Experts of a small language model.
Experts: 32 experts in each of 8 layers, 128 ReGLU neurons an expert, a shared expert of 128 neurons.
Training: 505M tokens, 2035 steps.
Below are experts of layer 4 (counted from 0) of a mixture-of-experts language model. Rows are named router (the router's row for the expert), gate (a neuron's input weights, with its number), up (a neuron's input weights, with its number), down (a neuron's output weights, with its number) and show model dimensions 64-127. Each number is 500 + 25 x the weight over its row's rms, rounded and kept within 0 to 999. Numbers have three digits each.
Before each expert's rows: a language model's description of what the expert responds to; "comes after" lists some tokens at least twice as common just before its tokens as in all text. This comes from a sample of Wikipedia text that the model never trained on. Tokens count by the router's weight.

# expert 1
What it handles: Pipe characters and markdown divider rows inside wiki tables of sports stats, elections and climate data, such as |, |---|---|.
comes after: "\n", "0", ")", "3", "%", "4"
router:490516513538522491480511505489504490507512529491494492490467516494483490484509508541497485497541530460535539540441474545464535505530501457486491526492517466530493505504552525540513509485478503
gate0:512488482530530474500439494507507448501539513514470522531490534501459481492528551468464524527509515535498468521514530490496511493545507550488512536485471502507470488491520505510489527484515503
up0:509495496525498525521514518499472504460514528523491483493488467516478535509489533514531506485526522528486534523560499498500518511481530531470485578495499521487482548542505483518527523453483545
down0:509531493492501482498506504516515476479495496521523578447487539503515561505494507485507474520512514483511500495506534524521471482491483516521477559496482490508461487492489481520491511481526501
gate1:500486494508499482524526516463491498533538461535535484483537526512491497467485468490488483445478461474519487470443479499554484496533504503513512490484512482524482503472488466500510447522482478
up1:486485479522497483507525498491519523525492473533518479479538542505503474500534462533456486464514443493533535484467474502521511510497508502539485511478512487506468534511492503482558478505474469
down1:532557557512507516478472509514486470483495509526530564467470494470498465464488499478513501463511514506519478513463515516525501485448490506503493471481533504481522483519514500507520481470475526
gate2:482554485502453458488505520509470539496501504502501491532532467534489487509524495474492525490541493534496477500519528504536485487465538489496513518470482455513454512484506505459473527477497468
up2:542527459515508469497486521472530540512507532521507472481549433525493450526519506476496502523509488469471484482512487539497532506466533474492518528542521484476506503516482560455516494487484483
down2:516476521541550476522488518482537513488537521499519498465504466520468472471515519496523577487482515506458508493508482468477487552504476537472529481504509501552489512486519486510479454548465499
gate3:481478501562467488502532478536513535469513493554461484541502518475542505490520496471477496486458503498498499536533507498501512535439495470482488454553488461506545498483497497542514497532490486
up3:491501502519517537507445460495479498497481476536493486484526490485499515486512503499523517480537537497527535506463503498498508481506533502516443527486481535497468464493478532514493515499472514
down3:504460463526515523520496536562495509515503490470479475503469533532556478467479519533524495481496541485517547486481528504514506505514535474482535500490512555485462554501508522482524512499534502

# expert 18
What it handles: Middle pieces of long Latin-derived words and inner digits of numbers and years, such as extrac-ell-ular, inacc-ur-ate, 2021.
comes after: ".", " ", "2", " c", " p", "–"
router:519502506473532466498535523522470540482507524521517502524478529455499463551517513482532498505533491477500515516505511501483505474450527492472523492503545474517495527504496494509508509481535458
gate7:516503488506506454467492467500478498492497518512517475515529542482478565484494478496522507536481509497552459527495534508549454511493492471482474489517530542462485505493479448507495539495483497
up7:480508489515497472491513506506544514473443458505521486557472467464489515493551514478455527524517523492505533537502514525512529496539499505526474535511455500513493483512483522511502537531520524
down7:524468521474499438516471508502512478464491493543498511498503571486515481532490496494513459514527523512466486490437539499488512494508496516469486488467471498554486510531480457505472529493490499
gate8:488523528456481505504543469563502531478561522500460499480470533524479492450470535471522492523510484515455502461500487499493486502476486529473464495506492502516511487545511446486479553536486476
up8:535491479497495500509504439508477504483464460462511445499520493524483523525512522520512500542467487473518474523499509489500475532516538495462513475523518511507522450497493542519484485497500536
down8:511523484502482541507517469492520484490470512483485489499507495456504484479461493494507517514507545489468474491517496458476519490474524532484532506497498476473511478528512527471543501511487474
gate9:513531498523479476488551517502506478490511496534500513515484559522476483501497486510451496513510518525511505521542496473474488497540564513493519484521535531525502539420504498493468523518521511
up9:485486487507514489488546511498483468518459519529478519550489522537486473492512519533491550512479532522515507526528505506478520488522550488528514471564509491544493480495447513474507553491470495
down9:491483528542519492506531540532469509524473509490518495563497548470503528483482486501513516485505473499526460539450529458507471502532517466529556470520519509487512494501469514496483535490477537
gate10:518475468515514486466503510517467469528496520520498486545467483503508458511557496495537512492481457509501555493504480488471506529491545490494541508530520546505503479526494465481459526506498505
up10:487478508503503511520487486484479548534483526480514501504536506453482497507512495557523501499523495500530510509468508511559464511494447494497478506471556512478450515458491465514494502498492500
down10:485479519515410460449507532497510510458511482516503480508510472516519472536492516508502516507538561481512494490533513494475503501487522489416515487475498520489523456516489508517527511492532478

# expert 19
What it handles: Digits and demonym or category adjectives in tables and infoboxes, such as Asian alone, Canada Adult Contemporary, year digits 2009.
comes after: " |", "9", "0", "1", "|", "2"
router:467503499474446545524443491505501486528496488512531527490505490516519542527513498533508491485483487540469511491515461513478502471536480478504530481519519468512519493476542519492531485471486537
gate7:520494557529522478518519517510514481550496509505485466498528479429481483505470477486484485517512477474521501536549552503493462543483448492522514494478502527485557500493520516477496499511468483
up7:469513477532484498498461472527478504524507501497508489497508526518479490492499484440530507451465508523490505496477505436499527508495515519488486494521485458484500513499468495574485516513493518
down7:553448502502448463525498494494534486472473560485529545538485528472556474520487459504492502505504468530492467516450500528526469521444481507490510475471514467530528522491542486460509501459505496
gate8:502494500573454520508533487462522478492504501538526471514408436480503489553516499487494558490488510501500509491505483475518472465478459498507499492483515493485476514447521503495493473527497488
up8:490458529560506499477518484498515548452441487493510473511489466503513467533476500539470507505489459483472512524508493532508514465486503503458488484491492503508533458463468507455496517491517503
down8:525474519497504453494493470478487508451516502528536496508489501494500475484492503494477530450499512510492507489508536544476470508462515477516500514519534496519526469480539466486509517527482510
gate9:463483534493535493487526443519532500484529482528448506482519478487484472518516488468523512485477502520474499483489492460528487482514513489498471481486551482483473529462548484492477487527489502
up9:543513505517529522540493536500474500498497506473543488536453491491516517455535527489467512484550479533505532477518505507480524463492482469475493507530487510518482482496517504548531517477549492
down9:501489481494489496462493492449512462487479478486515523572510511527544512481498498462480468466526473515500520503533489492539494525508509471496502479474497531510554534452511529527529467475484507
gate10:518516480485515513470482517508460519495483518479466509487530491493527509509484515477497527592499457564505521475513502481495490504524476459491477497504539521516497499508521486527471533507505497
up10:478491483464525493530512523482492512516495514445480496504520496476489518484499488509538523545475463521480459517466492516480571504532469502490528453524475498459515490517505505503512502505521540
down10:486507512467474512467501491546456539506467535538441501540473530501481514504534505483507512487531484522503517531524478468526527503522456464447503455503451536485512563510509479492490527480529558

# expert 24
What it handles: Possessive apostrophes and pronouns like his, their, its, him, mostly after a person noun, as in husband's, father's.
comes after: "'", ".", " the", " The", "S", " Men"
router:456480452488500473509522475422446556480491513524551501520493510495481514488525504549519509498517507485483504533473459527468517494555461467529504489522525520468488497504498501487520512469479530
gate9:526541515473486481559468516476482514485487476492506467493486540481446473487528548518525503480501491511506472486494493526533467485504502502462529499523451526460476498467505483483501508491514527
up9:497442454511491516473524438503479454501489505468504524480535488480548529510494478514474467479543492497506517477503536502506529498448523528532476505487486483479499468492494516501484549498476528
down9:521476513479514507447512479525551527472568484496458556467466470529516487512487478494491511531489517510503490476481531518495447467485506452502506469509486485464502490514498506508481499524507490
gate10:515482495525496470450552494496476494492502487481493451540519505496513457508479515482520569499518474501517503489509498527503470507516432503493528515481532480444495509506544503458552491497508516
up10:497506495512493506480529537496484510454496507488479490480512484468536553485513488529513496500503508485469493487505510476502529501531505462473503533507498472501469506505480512509561437459517458
down10:449507495474451512480509555457447484475461550553469498475503504495512510525513521556499521529470462503486496523492477528474525488493485468528452544475491556515463528511542460525464522508520501
gate11:502449494490470475473510518547560518526527497510519500530505510532499528441478499441511489482505466531486494503533482454469523559511512520499507512483521535497505494539520506498469480469514496
up11:507537516542528480464481499507455526514557525556523517513499435493511466500488508532515483518499486509530491451488516513530468473519449482451459560505480494504465523491492496528499537529473473
down11:473480490499467495515492485494467509506495555507531543478546468451494557573508522501515486445467505509519515493496483494508536517522507525514496556507495497459503475456539484517525560493499495
gate12:524487501454485485512524495485467455531449463493491497492519468480467546523565467537476462476539468525510489464524488514510471556533475495527542494489465476528498470491492478544516503551479526
up12:483530470524462495486499511498537544500513505498528546469523532487484476499456498515525488480482508524472515508472489439449511460518529540505492444506547493497520526515488478455469500519538473
down12:531531508496480529511467484463511500496477511494521473517479519530501500505561467500460467492510491518515537441488528533521496497459561529508499552532481501540514521504482507521539491517501518

# expert 27
What it handles: Capitalized abbreviations and numbers inside tables and stat keys, such as GB, DNQ, SER, Pos., country codes like FRA.
comes after: " ", " |", " $", ";", " W", "T"
router:493511519582545530516483513505472515468487519500534497517462507465484522514503498486513513514502524508487536488502515514484524507521555454524505519476495482512488484501512452474492474474512482
gate7:505528492540517534460483490505510480549473509555544532499483479484500484461516496548475530502443517508492481489471511487490491496509501500463515502513489517517444497511513498504543466477511528
up7:497510481514496520484458499521510475503535499501506476533504493417499495505484475483525479535474557497476540506513480486486468528532540516462523522438494455537517509518517472567480506472499443
down7:482501500539512509494473477502450492508504517511471450485479492490477540483484507480498509506531480474510515476484503512504443523488521467447520509480513461528552491508481493499538513502509539
gate8:510486463515478493447476500522510492490458487526495506489535505457512451520496495462491527511492502503485489485469544534508434517511442500525536495482445473535475465459522522477508441513498511
up8:503517536472507501462495483477455522479523492493508529523513493479499510471476539535528503460521513501501488480522462527517485511486510505494428504509470534478501515520505481485480522503488497
down8:498471554525473529489506481501496514491521477520476489512518476465498497493475526499492515465480538509523521533507529467520507439460508476513514507519440557531475507500500526524514502536531475
gate9:512489528499501493504485508578493483505475530493488481473533488534563431542505504476523480516525519528522519460511529495499499484512517513514532536500554522487498515519500514529498480482496536
up9:437559500509508483548529498523509491465467487537500481462496475538512423507457528509494502504512497549534521505494499517498513467526485516543504547487537491476474500486495466536525477542499516
down9:493481490550551482492483454514518487496512512497514501482526498464507521489459531554503470493521479510499474512456464509468519505476528506510482483509504544496499499437554504550460479501470491
gate10:477481467523518514495425490531493499526492493488523512499513487519483535480503487563463492499513467481556506470525539507515442495497498472529537476483499507470513499467511473517510512455514521
up10:496479523477497496488508514519496515472477490506498467498462463477507500523561500462473461473530477511441482531468462474455484475469504497485484543526467524526551459531543511499528533516524500
down10:484493487471466532523515524517525501519453472536472476461498519481537487500518535468482501516475486534464476502462480439469495485476526502498433492491497491539545495496524463471464490489493480

# expert 13
What it handles: Opening pieces of longer words split into subwords, such as sc, inter, dis, trans, reb in rebels, ob in obstacles.
comes after: " the", " and", " a", " of", " to", "=="
router:551498492472429517517492507473536491496507529473480525477478527515477460489504551513523500535466460496476490496484507496497520466493558534471542495500489484527535490452484526515508548486516477
gate0:495473487520460488467482541452460513499464507476503455529492500536471529512470489456491499496529478509516498507503511517498471467508488483475531541554502542486524530466517554509508489471516490
up0:472485506526509516451459473482435526509479554447487446534495511490506511519495541514495521522538512507483500545523477503489505481502502492491552490486463530487488528529516480517521497481489479
down0:523477514518488479494489472480457497505497513453496488486553488515509487542498514503509483510509503471474524525468495495517511554457485525529563515490508545522489520490492494508479516512502534
gate1:504480465484505492507537478499514463494500500495501500496494547501513447506499488511495495502494493490555498471512501477475511463455509548488504505495468491500502468483531480495557521481518495
up1:504509464489467548478501505482470514431490483468524554502497446492506457492522508526501476469507450474487522477467505537455464513506531493506479473496531466509500449513504524510468447501465490
down1:476499503543522530487490472491551521470483504523509506498504448471531536488537505503457569487524478482498529468487479511443507511544472452505508487497492506476448495518515511502499490484506505
gate2:481473511487482498511523497507504481507437486464511513503504471546516498475464537462495497534551466532497503497491481515533497478483491513469512508552470493521494471535515517531471511495526457
up2:514487529509486502449538513508495512480484506493497516463499472492516495520530504521504534532505511525501478447498541512484497483549519459492516497524451511520487520515510484502564470538538513
down2:485465480528508493460519491472464498523482494501503513447484528475474523524509515506485539487496475478508506496531489511484452484496547533503511534518498540510481549510537546505530475512509493
gate3:539515474493501507495499510491483478514479534508512508509514442498457525508483589508512478491547497535507483545494529526510491481526538531490529504481482500517487479496489489497488511486504492
up3:504519501521478497496511482463505424506456491490515502509536448485477497512482590484526475483508464503514522509515499510525514507505552476471527504496504483489522511538492454492490497469530479
down3:501573507459456494504525511517489477525514540495501497518528491467552464523518538533521495486513466483498475523507496528550513504477529494469496507511526488524472523485488496496537486473412468

# expert 6
What it handles: Closing parentheses, percent signs and unit words after numbers in tables, taxonomy authorities and dates, such as 1854), 44.84%, km.
comes after: "0", "5", "4", "8", "6", "2"
router:493462523561509494511519492487466474510498504535533494515482483457495501538465493495509510434487513505524537520534523474487509501501510457487487490500502482455447526509489474445475481472510497
gate9:517483513506464546468515486522517497489474556508531517507494450498442481516531524481514491525569474487497508516489508493518527494488469496510504482521508496482508464521488470481525486474500506
up9:450489504487489498495496469493481502498520479479463508506465527466497558506459501450495527484472504495533519518501542451536491509473512517513522535463492460492484500522474511503480491491465511
down9:538502535504516503507479478522496509513521441484507506516483490492527470509494479522512475534474463520482500512497532482520504491498473524530524467457522507508475483541512498525505502514473450
gate10:511508472505490464517519482509506500514504483522493526467505517493485529525508517468451509517501504531530516484487482462535485523486496510518519495491484507463508496507476462520510499466507479
up10:509497485471441506496500516519476513466497493509482477501523515515490501549484512479491501514451491513512493456507478489490539520495508504538520495486491520506466524490480497509489494529547510
down10:513536462501505515529505488491526488480509477519500509480487545521501463500512498526558542493509497474501489513521496495541519522475411507499515492490524455489518526525493504509457520516470537
gate11:471509520483491515501482481501481458504422511505483507500473516520493456482490504517435521487483542529517517479540498519446494484491518512482512499480502513467508496535507513531490481489490486
up11:506495534515500476494523507497513485505513534527464498494450499467467521449506456482475526486546471554487477512494496543504483507520485516466500490501460506461483463524492493534468490462471500
down11:525479500466508515499523515529509482518523452519468468455517531537500454478509494468464530469506551485504499472527515506486533468515516497507515515501513529479506462469474516509515531529520521
gate12:536527492555492481479540502522500493454511497522532487489466501553493516505480513518530485477494502495488502519524485531472508440492484513490507539505487511479537498543528508523518508510488516
up12:496487509505483541530429500540480513511470493500517478486525564482536504512477518468512480514495505504528508499503539504489481503456536496487494471524530462544469488496477514489522529498480486
down12:490506486497527473479524475495486512495502554510483519465495481497502498454518559532504531528510523483522474499492538514497452474527514516524497522526531495467535479524495529532528511516536565

# expert 9
What it handles: First letter piece of a word split into pieces, often after a hyphen, parenthesis or line start, such as f-aced, t-imbales, L-ancashire.
comes after: " (", "-", " \"", "–", "===", "=="
router:537492513478542486515504512494506522504527507469476498499473526496499502489529499526505468497503540486521487526454489534510493472475515538506481465481463543543488516507530523524503523465522504
gate0:542446528513504514526518478462496499490485506544521554518525517534530461475450496480499526504507545525488501505545512452508484523471488488469512513470502522531498541490488484472495496464511486
up0:449523499464470466466494494536493494470558469492498494484479526479481513492541504514474496501488485465521508526463499489501527501539499521542516505481491465465490492483541479503509578536508495
down0:487487513474477490529469530502527515482503522516481500503488516485507512496531490506481500494466442541494468526505450571457546508515503492529561525487517505487489501512579505516511473525486517
gate1:501488486519476506498565528535460533451466465528476478511522499467520509529514517521526529489500493518529523482459505502522425504500493512491513493457476495508523471541466500464497537530510509
up1:530483532530453513482556512500477493445483482517521474536530512498490485495523516496502468529502501514518486545507507512502456521494494490468498495494472508505545532557531520467476490538527521
down1:513546486513500507505475511505476463495483528501493467447481519475544448507489505533493538497488478509527499504508537494578502478506514509528518539496478491531488513507494544506490495534518538
gate2:506475493503479498499495483458494466529495534445492481508501523577537472472483487581504476506448466478516476485504500495485492481502503499529505479474482459492532524460492518485510517485466501
up2:521533526482465501506495508520469494488521466502493482498483456477504487497475519479496478500492533483487468523537489512476529498464487460492474468520504500539463493516527542499445531481541523
down2:508518450489501587517492497484532476470482460523509525459516526480536513472510495556505468489530466489497492517453494545524560460488498501504498472512532506472491473531505451507499534533530486
gate3:464469481500516505535509516514516509527498525514525481524542529551532451533509488520513482473469498494473487555492488496518433486488520519476522499497511508471522536482505504491526487500492494
up3:497497488527492512501500510513514491541501544527501524476545511508473477516494454504480481504491519476461483521472475503530479474515510475521513518506530529521543546525491524506549464449524509
down3:482485483499496523530527482533475468520417488535471492466515469513549530553502490474500452516480492530515444516484538502491511464494491504493521510485491457511527473507533490514489513494489481

# expert 30
What it handles: Hyphens joining compounds, en dashes in ranges, slashes, and degree, minute, second marks in coordinates, such as same-sex, 52°44′53″.
comes after: "–", "6", "2", "3", "′", "4"
router:544536478507493486488531544521511549514548521480496487477507498494525512553516478509505484487464483490499491499454469488530496487509552460496490490533477540541533472506521532542521495485495466
gate7:511521503536466495486559513485518545502499508526520488506507450506450513534545465477515538479500502492542529514487534475518490555511518515560510491537509517529492505490487481484503517519525487
up7:505487540511468489486504481483502492486490477540494506430486512498531510537562514522519528484509538512482493476560463483537501513498545511514512480499487509488480498451490466509546499469483502
down7:466502508537499515529485462561517503520496500489499484462475531478538530513464503454553493507531530474508523482502479479510502486486522503524513476476534510480442545499515471501517516510496500
gate8:507503512537476529554486493457522508495493524460503497479531480484512504514507488508496495488473492505481449497504464516444499519518481488533515511551477520486532488489491541508502482524487513
up8:482525474476497448502519498518501491503509504520535502502455520473509528471492493480497509491523471489547538496483532504499491488501529501483481491428527491518466523521481453489501506469521501
down8:515500512472515475466447500517532470515483498497484498523465525493562517514503490515467541544488538485516557462505468463492481528511488486482521515515514549489437486516493508518522505504511447
gate9:504511478521521496490496533508488518489457452485515506520474516505508531503521527494507482478510481465484485475492504512505507468496520490534481539506530477480522495512527506491518467536530445
up9:503497483498489480513536540528493521506501480496524479505466526514519481496478476507540494505517495483494476499444502491502533502506519520508489524498509531504502521515523511491507457515499435
down9:453478517477496497470483503487524470512512502512484486505503519498496485478530518468477475508495491515499475482542559487538463492468474476480512514518497496482506495479560501540481499498569504
gate10:505485485505514502514516490506486493513505481504522478493490495496511526535478478507484499531523447496489460486530506544561470524484511571539494479549485535506543496479441526465486489540552499
up10:533477523479465495504501510478541506511500521527473531480506495523456475489482511497522506526479539504484532540473526491456538488494447473483520505450487497538525457487515481525497537466464530
down10:486506475510555473480533474475532514497504496466480482492465548474447498502522483480526470484488476494508467472502512517432538478476483496506523494478522504507511503511546538477476472483518519

# expert 3
What it handles: Main verbs, mostly past tense or -ing, right after a subject or auxiliary in narrative, such as made, won, brought, defended.
comes after: " to", " was", " and", " he", " were", " is"
router:488472503526526480519525497487477471469511468522470493440562474532493441526486550515480498490498443518515484512510500523469473505514504525452488513491472490519519471514448466492532459514501522
gate0:519536495491504490511484502526452521492496531528533511516493503460469489438505508482474507489496509468514503445465535473503484484460489501504583484514521482484538511477467494522471526481484506
up0:523535539447508524541468454501491523488489474476484542488469480496452512512521463494493515502502471557505541472494487521499492523515481513481462460532517528534466532550495498524521482494530477
down0:487451487543439518515491508540490508523423495503482535500504482435516445508507545490479476527509498524490479538496524506501525506483535475535530460470482488491510495514516496516495516492464484
gate1:530481555515452443491466538494518490467543490480486536468515520482513504483478501510506481484517491538490554479497487485514480531489510504534487496538485500520496508527462466470499502484468510
up1:527466499528499445519481493502507496514536532495482510505499521491517487455558520468495507515494513496518500532510478500524492517506495477485512469462471501471543532436433538531485502480505514
down1:549490494527509540505507477521484499425440519498488490506508502476529490474547474475547481519517529493524468499506474516505511506528456489475498476526483525480522501457534477515500460479507462
gate2:479478540486485522522493513470513490518471492482481486477542478485491495526476506530523500546518481506454499506506518512483534479543531471469486512499514504483553531517489449494496500539514499
up2:480508499469512480534479476544503499474504466508457504515546488455511521510514508457514502494495540496512503502519491525482525540443473508502506505531488490482507515493511513494496477488507480
down2:514501484530498502518513482448498519501470482514520515485496498503455515475488536495544489485495476508493517524527490512496536506531488532480511540444487486515507483552468480483436505521517546
gate3:552501464453489475493524506505475504486466486515459518497504524518510489469475506540465490505529518522521527485517502473527479522462497506509450489527538517505494497471511470532494491560534490
up3:526496529463491476523482475464496520487501469509513542509520524536500465499463477489494519501461480470489477479518522536495487510503516458436508497472481496457484491512482473522489501540520504
down3:516528512480423541471534479515481488531561522502527513467500514501516476471491502517476442481560505498508450540512516465496523522498470503495507517518501512479523527476529528559537474487463509

# expert 25
What it handles: Number words, quantifiers and adjectives after determiners, such as two, several, many, most, new, larger, various.
comes after: " the", " a", " of", " and", " in", " with"
router:506504514541436476462519452480556478502474460511568466532497532497524536498531466474517485484509438480501479521526517476553502481533504506497521458481490478498502444494509497463471497522488505
gate0:515493502516510490499467523461520479523459488507471452544500520516510506467491508493470483504523491490524490511511520497467462463493503488523502474492508492558491504497475506519479517518508536
up0:488456494530573502477499499487475491500489531488473478509525546506494500478433464475462471478516499514535527507513518481496476516488487507521520516541543496494482503508485569480504515520512522
down0:549512474488527536501514469504513477471469481527528472513521490464564485513460484544470505484490504475485524480498475459533490492488531477481445519520538515533514465456499490484532501503469463
gate1:503458504517494485511507517530511477492471469506517505519520533519478471507551505493488501533489522530529499484516469545494495492530496485466538506478478469465452532470519509432483510527520505
up1:517525524476471519517487489571483509489495493515470515476517474491556505489516507537520474472541505462475565469507515486531488513515542494522488516511499543532541453508488487510511492498529504
down1:491543508489505556478497492487562477455464485491482492476532478537479529492501546515513450471486510492515468476531513500476504490514469534501502505475497515512495438520500471483497485490482469
gate2:532501535497522436563458518460510510456518546532503507481531497531488492463518524480502487517495493512510476498507486521473480494445506502489515514463470493529516462475519504486440500500451497
up2:512508542477503450517514439485508548522517463477531481516530559497487486458494497446481530520502487484543517500535487523473472501531452495508495490552463491539496506508491504536491502522470521
down2:513565519518507521482494509466506510487518536524529507494552469516526519521525495514484464485530504483517449499494512497524519519442458478541493511494508503481532540456557505502500489458487500
gate3:512513523547504525506584519489502493515470536498487488514507455550471487509502470485511471534471499463553506491506530523448504466486495502513474513524487497506538493503494511521510495457505501
up3:496500472476501498548525541471488504523493484537485534470544472503466527526492489522513475503514477483509517503483557517445482501484493529512521542509497456488468488488501484527493533495485488
down3:537495519502476444472571493500477487507537522489526512483515465534480506513519503498546470527473538451495503522539521490498511483496531518525467503512488463492503483483483518478513519502519519

# expert 17
What it handles: Line breaks ending table rows and list items, plus == heading markers and |---| table separator rows.
comes after: " |", "\n", ")", ".", " '", " episodes"
router:542514494496486474477532511542479459499492545501493524551480487480525487479496476552534494461496530468494445507538492485505535475513460510474465470511514488511514527539504535516494496482473503
gate9:509533528506465474540563510546512535508502518469491548450479505536462513506519466517510505464470503475489566485494475509496541478474468493469480479489481480491475501518485500517513515493473485
up9:518513512550464497504538515524496534526468493452493537453489524519484493518471493486537494477442492497521510497496463488477511509448436501501492460512491511506471473499477495498504498490518504
down9:532499523504476530443472515509471494515478515494500512559493530469491507503550515555503458503497501513466532521511515505537488544520496499499541503505477523480468533522479509530492509497511508
gate10:515459502495473526487470498474509478466504470500536526502446460493472437496484472502509463527555490510513506491512486506495489521518486477513475513469511534484501523504507508514459496494526507
up10:483511494501485491502547508518525516497503483529462504484536503534526524496515461478487523521454493515507516515497520529485515486482479520496500489523458507501520449485477491542524491524508519
down10:525516482450559465515504510485495548485488474511473512474516523454474508504482512509464495500459453500480495493511492529505479485516457441517499469537512483503479466524489516449502512476505499
gate11:512461483469516528490474517456494529512535512521531496490489501504499502512468531499461520507517516520447521539516519450505464487474468515509487455454487530508551488469510497520529523527488523
up11:453497530462483502549513496583512487471504500483516478505503485512488527542540447489513464505480520512515475435505500530490505511523504490546522512583485474479497498465524482470491481502508488
down11:517470496504452498488515420535516516491454499504474485485484527514491428519503492519521488488544496492504512503490484458562496474500496470462500462464435513518492545503490507490511504495556503
gate12:528507496486483490529497505528489499487501485463505482518474519470469481498503551491513466488496543500473516507502501500507506493494492525485508522488514497469484487508450489486485504506520534
up12:515505484496497490514497484533494492475500515499479524487478517519542500522511515484464525525491494451483527470513468490497525482498439473470495500508484535516506453495503571483499517488497528
down12:503492482471503453526508465457512527512481461508523539566486480510481504517525517512502503489509513423484490512518492478469486570485518472517514510502484482524491513486521506519475499511452506

# expert 7
What it handles: Line-initial hyphens and field names in bulleted infobox lists, such as - Location:, Born, Height, Coordinates, Genus.
comes after: "\n", "-", " ", ")", " information", "See"
router:515538455526535497465464447507531488531519523472498506490490467481484475471511542510506487488518512465494517532513500479541476460521522507510461520509519514486514522516492498508518473497515527
gate9:521498465454517482498533487479499517484469504516488495473462496493546500466491512493496497475497496499482521482502519493520508543522496493470499512527511476529535453512499493491510520516532516
up9:485540474467496434513509528497514542497481525532490491495473490527513521487520515495507504496453482526497479494484519487503520509524469505506507473563487498515548479535489471506519522501518473
down9:460529491498488525527498494480517512508460485494478496479476490519500490488484503476500523478537506512507534540521523500525498515518454446473472492493500463485547518502466491535514513523486532
gate10:475477514461508481495477513491502466507507503510494466469508533477502487531533522469463527513489546515488475556524562498507495463493537467483474482503509492470479562530472508464481510465510529
up10:491486464511538518527505448509513500489506437503483520504467498492505493494486483489512479570500456457499482457528461506469482454531506496506506486519531486507501471473532548544451491510462480
down10:474473536470490499505533483501514547484533519470523504486479467483511493519514498518532510513514489528527452461505509470531499488463489537542510488490510480451500529505492505498477519523508459
gate11:532510532521491537512496487538482488482519491512476554491518494489478496512565502489452487520497485489478460526525511556487469522479462507512470486560489501531509511529521487487468532536463477
up11:541504496482506507520520501510523471489532498500497509528494504488502518483489462470508501524533487466511507486500463493502470540531517479484468451457453534550477515518517515511464487473520493
down11:488476502508487530514454516508475481501532515505457500521506515507498490514465447541516573485547449445523468533492480533491423495505481509493525466528534521488496470517506536514504503522527467
gate12:495502473529483512558469511497501455503518533442483521524503515485477477520518532490448515532512501486501487490527550487488473518539523474475526538532527477458497514528537486528526502499474464
up12:507477502530493546477514498526494520495502467504517512474506485506497520496469490503493494504473482492437477468491520488478548491501477499511500471494472516559471492479465522525456515507506537
down12:497503487491523487524472492484521497544481514469510499503481472506481519481511532542494460512538489540506492526540511519502457502494552526513450488505475494528487468528514504507521489479478501

# expert 12
What it handles: Ordinary nouns after the, a or his, about careers, games and media, such as season, role, involvement, services.
comes after: " the", " a", " his", " The", "s", "=="
router:485450504535518476492525501498505475507444463535526545514480502472508505542468531505493538481478497479495502499505517460528496479492482489488509462456494467506488500450520474467439506515530488
gate2:514537499493534484479495494515520502496556485500494514526492487502519496529493505452490508493465494495520498495451513437507525530482478507478551468506447546499491482497502498473499514479501500
up2:474494500489507515514529497535515477522484505518512497502445456484480482486502537520476543521509500484504492502502528446523473470496496483537529448482513486488463496481528518484486481525503486
down2:511514523504531521467509503510522510455489505485477466505541486471507457499457503497491497473490494476484509571542471449454482508534481518483490472529479500497506496535513464448501484463450520
gate3:506518497522497452497507511491499511478470500523501497482516516528479540506525513500556468489506494544487535481498506461479453508520496485478490456487467479519504496466453496513476537497500518
up3:527483497519494519488538498513529465481494489500470489507448496507488471520509452488442486545494516492487530506487506506474461520485478503471482441525474532536470533517519465475563494529480502
down3:481508483489525509518500470483519530518515518507523477452456487503459454497457527483504508513507483497442476462490479507493491502495551521513516467541474510531488494473519508538492507479515515
gate4:499463513458511496517528506485487513516492470491482494596459510470499457502515506536452501496468507470495479521540498496524489505514484542506486522498512513510496480498503488525552527486461570
up4:494482460469532495488510509520486505507527519478508519478520499536510569537481497498497488483544511546527540493456508467527545524514504490521506485503496494526478515519501490463505522471519488
down4:527484480514504542511495532461536516503511438489460510511497504524518519509501534518468501488500453477485482486522504522530487525457500520489474510509493517516552505500519504494563487493521535
gate5:526557513524479491492492491514491459519526478495521555498491508486547531523457446489467480455493455500509507523466537460464499501539476522488481530498494491527468481494495488526509486531483531
up5:519492512543492472498508508505464441517474460477499517490507495479564541529475479508482485472470426540529448519484472519501469515502482488516464538500509506504508506505514508513503484527479553
down5:488521504489481461501531483518506498563505477528494529461443544475494522511516527472554540536502460494501553467492559520472450473494523481509455460490508490527507468467526481524469528508554470